{"hidden_size": 256, "moe_layers": [0, 1, 2, 3, 4, 5, 6, 7, 8, 9, 10, 11, 12, 13], "balance_loss": 0.000112, "balance_bias": true, "init_std_router": 0.0239, "lr_router": 0.000669, "vocab_size": 5123, "norm": "rmsnorm", "batch_tokens": [32768, 65536, 131072], "dataset": "wikipedia_en"}
Below are experts of layer 4 (counted from 0) of a mixture-of-experts language model. Rows are named router (the router's row for the expert), gate (a neuron's input weights, with its number), up (a neuron's input weights, with its number) and show model dimensions 0-255. Each number is 128 + 24 x the weight over its row's rms, rounded and kept within 0 to 255. Numbers have three digits each.
Before each expert's rows: "comes after" lists some tokens at least twice as common just before its tokens as in all text. This comes from a sample of Wikipedia text that the model never trained on. Tokens count by the router's weight.

# expert 14
comes after: " M", " m", "m", "M", "im", "em"
router:128141149129138128150133104154140124089113091108135160172127087146107125154127113147123119146107124132134060119085156108187148106128139120137109143124160160127155109112143091151100173131166194122125112115117161133098143085152153137091127146158139157141112125139095140125143118110150121109145128106133137167165122119198117114134166098099118132136132105141145119102118109114097108131124119114151155134157146139119141139118167125131127091112149131068117142116166121121078137169139139140138161184116116158149128118109142115162143121138180135113146134116133151127135121132102166148171109145116145135129114117116112129087118048134168141172160122110092139133158071122169140117128136115123127114112101162156148154109172130102128122097096085129164109126096138142108098093082088
gate0:140141090123107143113148117130160144117148114117165103124159131146166129131154135126140155132153171147141130108124165131176114169128160106111123161110111189117116133182184166124093103191100151102111118102106115139116129139133129145125161112098088099127103114133106120135138116133128122129160109139122146153179102147131102110132145131150134153142116091140110160115130147149103162106097122086104127130138085151155172145160126126135136129088110113175156100099128129133133151133095103139152134139201158161111146098128087095156145138121120146146113176127147081154151125150122165121159160159110159146119171127104115149145149087090113119157103150114090144152109109142150144118090112123155147107132112087141095128132169120112090147131133142117066122094121074102126094142121120
up0:139131173112124117143139137123130151154126104108089154152098132059095162156098134115111159147074150126119118141136064093101123130104127152107143121114145111093145091066110118133103102099133130146122150140160153130123123138121073155131103127164124142124155114114206134121127143141130124140147127144113127120111164078106111104125108083132123124124100138114148122174084150140150163162153123132124097124154117113126107098144110122123148120107107161175079135121126100130123147117120130097107143083145087142158141159153137135116123112115063138110115124099127174095093108148136120158100084122137120108126102166170143119080062154122106126080141152145150157127110177100124115113147142153139099161071150124119123144145147146127155122150147130131158167134146130144128139153130126

# expert 4
comes after: "-", "–", "un", "in", "o", "i"
router:122098144098136161124137177160139094192117096141109125175136125099150152151095136099163148094129134097120093138111135163109121124121129123158116160150105092115129155127119081181150113100125090127108104147174139145123096175083114096140127136159124087132155134146127125123154119161113154108081141103166141122141120106126136128141097113132144113134086142129109129139125102128149146162138161128104083096121132064120155159098118147123115105151105131109120175163135133103168126094165122098146134115140100119138119104127169179135118087103126101126153125122122180154112148148114139117148113151101149131130162127129170069163113111133151130111115154143144121143093148143118117130137154116117123083117103103107126198139114144119124177105145150136147139103130141089071144085126134
gate0:166116087106087110114123151136139112107143139101148126102154149129090108159094151152095120175111115089136124081124082134125114122134113165108166111104104137158106112177184143146141100131176117093157121173149142106119140150142136120124108124118107125119095080129127100180124152178093110116091119128155116106137074112150124125099084112121134111121139142129128124127119153137103117115119118109098144133163153110091115108139123126160127127119120134142087141129149105108104138147112125133171166126119106137105136114149149147114146118155121127119105090130144131155123084099136124081103194165147139129148090153109148110110094122136153136113109095162126146104122095082105107124171114144087134121133182100123113164149129111081133136158139133051149096136158146115113073114138120
up0:113125147077111156151136139125149141133164156105109104156124135128121141108093111131102125143131137103126117134167132120095136112135164166107178115105098107099135160139154160119125107085085086129122132139133128156117109123099118096129123118109146076117101130147185154151150166116121157130092123115138132084132096110108127158115127131148165160102160134088148124127139100158144144141149111086137125119175093087084103154148129107141120155093111180103087124127164124118122126123135131136148101153097140143108158149130132158109112115129148127150111111154139105123145086134137127172136113134127159125126112099160143096178112135119125175087098088175153118103136134113092098095132164142114149134069148128114142136110115118096130137149070126091103154132078130093133106160138209

# expert 7
comes after: "\n", "s", "ers", "es", " non", " 2"
router:152122137141078148150152117091124120130112132102114124103129164097083132121096135140113089135148127197118123165132126135119161185108128166131122094148119172120108136081114096139107127125098108122120147113127085122113120112107102128129146133133117173159142155138144123123152071083112152167112149121077159145081139125091133184117108152091136138148166130103072090182135132145097171115129166140129104111098126121111086131121175104069152135099120121140090115085129110144115136157100100140133132131156111111110109148151120166151119113151118161157112109141115112111139120128115161120141110159151118118110129134143139162144104151102153088094152137124104151143157126105125114139088125143103107113125109085138154112164116137184117137139133149102110120113152086149094149181116140
gate0:089108173148154099103157153095122129150153127125124172149069138110108130133168133107182091134138139112153088119146163162145139147127078113094113147125163175138151093146171144126160122105099145081179112141122110117136114140102138130144105099155159147085141143137151139118133136128141141150141094128109133110125114159147157138089133153134183128148109117158121137146130147167121160127129116154114131173113163089131120162094124140128142141168115101161141080091116179144088121088109148154114134115154116113153095178117108150121132120094131153127112122089132145131113126124099154121143110136146123120084102177105132125121106113127186105125128130134122104130139073132071126135129176120110119127146101125107166104109102143097124115143106112127130141157164171109152072150137143
up0:105095142126149120122114116104129120120127140137091113126118133117142114109167163145121144143090124111154111096132144094119117104105111140104161122156123114143129119087125147117118153116118147155110108131138146097086124077110148126130158119158111137115146111119124088122147104093162141098072120138176089127117094132128140123094114119162154130102133137116173150174172117141102130072152119110159117113144117125168145144178149152109077133186118112124145166154169138129146154088115152167145186124155127139098081101130111121150150103100169092125144111094150117118135130136140149142113130097134116150093121169083086151113097127151133129116131113125148138122135121095106118099128145102113137140103072119102177075161116158113161083183118120129147169156100118156149123091163119

# expert 15
comes after: "|", " 1", " 2", " 3", " 5", " 4"
router:171124100130134136123124121101146104074178119152146111121118108122094136153115162117116137134144104089140113144105123141140117107159133144149095131137105144127138126086117119149132145122157143136096125142124127111164077158160118102099169131112088118147161112100089142129130101122125140085105113133172115144124100127136105146107087114134098117123137162139136154106139072112122098111110112071088138136103112122101141165124064174105101163162108151113145146154120128109147117135121103135137101144077133092147134127161135121129135173119077122110155149102122102158172158147106109114112172150132133120079102101125152092143148144138092126098110114152096156106142097176145104097186098149154175095128115122160157118099111111124085117125117138155118127138127155131108197126159106
gate0:159137136115124097143114206089110066151154176104160124127113182083116091165119116171139140164173120109122135143132101125128085088164101130109093155101120123136100110137139165122139125144125126104137129121135123168168150107151141137103153119147144144126105148137138119114134120082082182139139118164155108129135136122131157109145094113142087144116119114148095101147100063138067153143118052118109134106143134114115160134114089162124090119156081116120163161098123144143168107130110115115109148156094142127138088127135126110122115103110109130125145127099146086147186143123147100141121134131110140143113132102108122113104130113117121150158104163138151130082144088139102145135168158143168140145143134149120109125125138117134135138114097165091111124117148176140127141127124126
up0:097132119127120165106133097168139147109117099141091135138151089135137165110129137062105108109125129152170141101125122113117154151125125087154165110173111141132189130120138096127100137118121159166121129121129149109088148154101141137125138145131100129121176106140125141145107141157176108107114135078161112148170138114132096110086104144124179128086111127102173176125149175091175084111151170148121117135123116141135082107115151105114134125131123169152082100162131111120110156135161115140100122126147117136142153102153108095102137148137137142161115117171108173111109104135110146108142100130154123109115088153155139157122155143116140095095150095137092140152127117116090121167114098109104136124095133130119150130113100167139108118128173094169137131176112099085107129139149153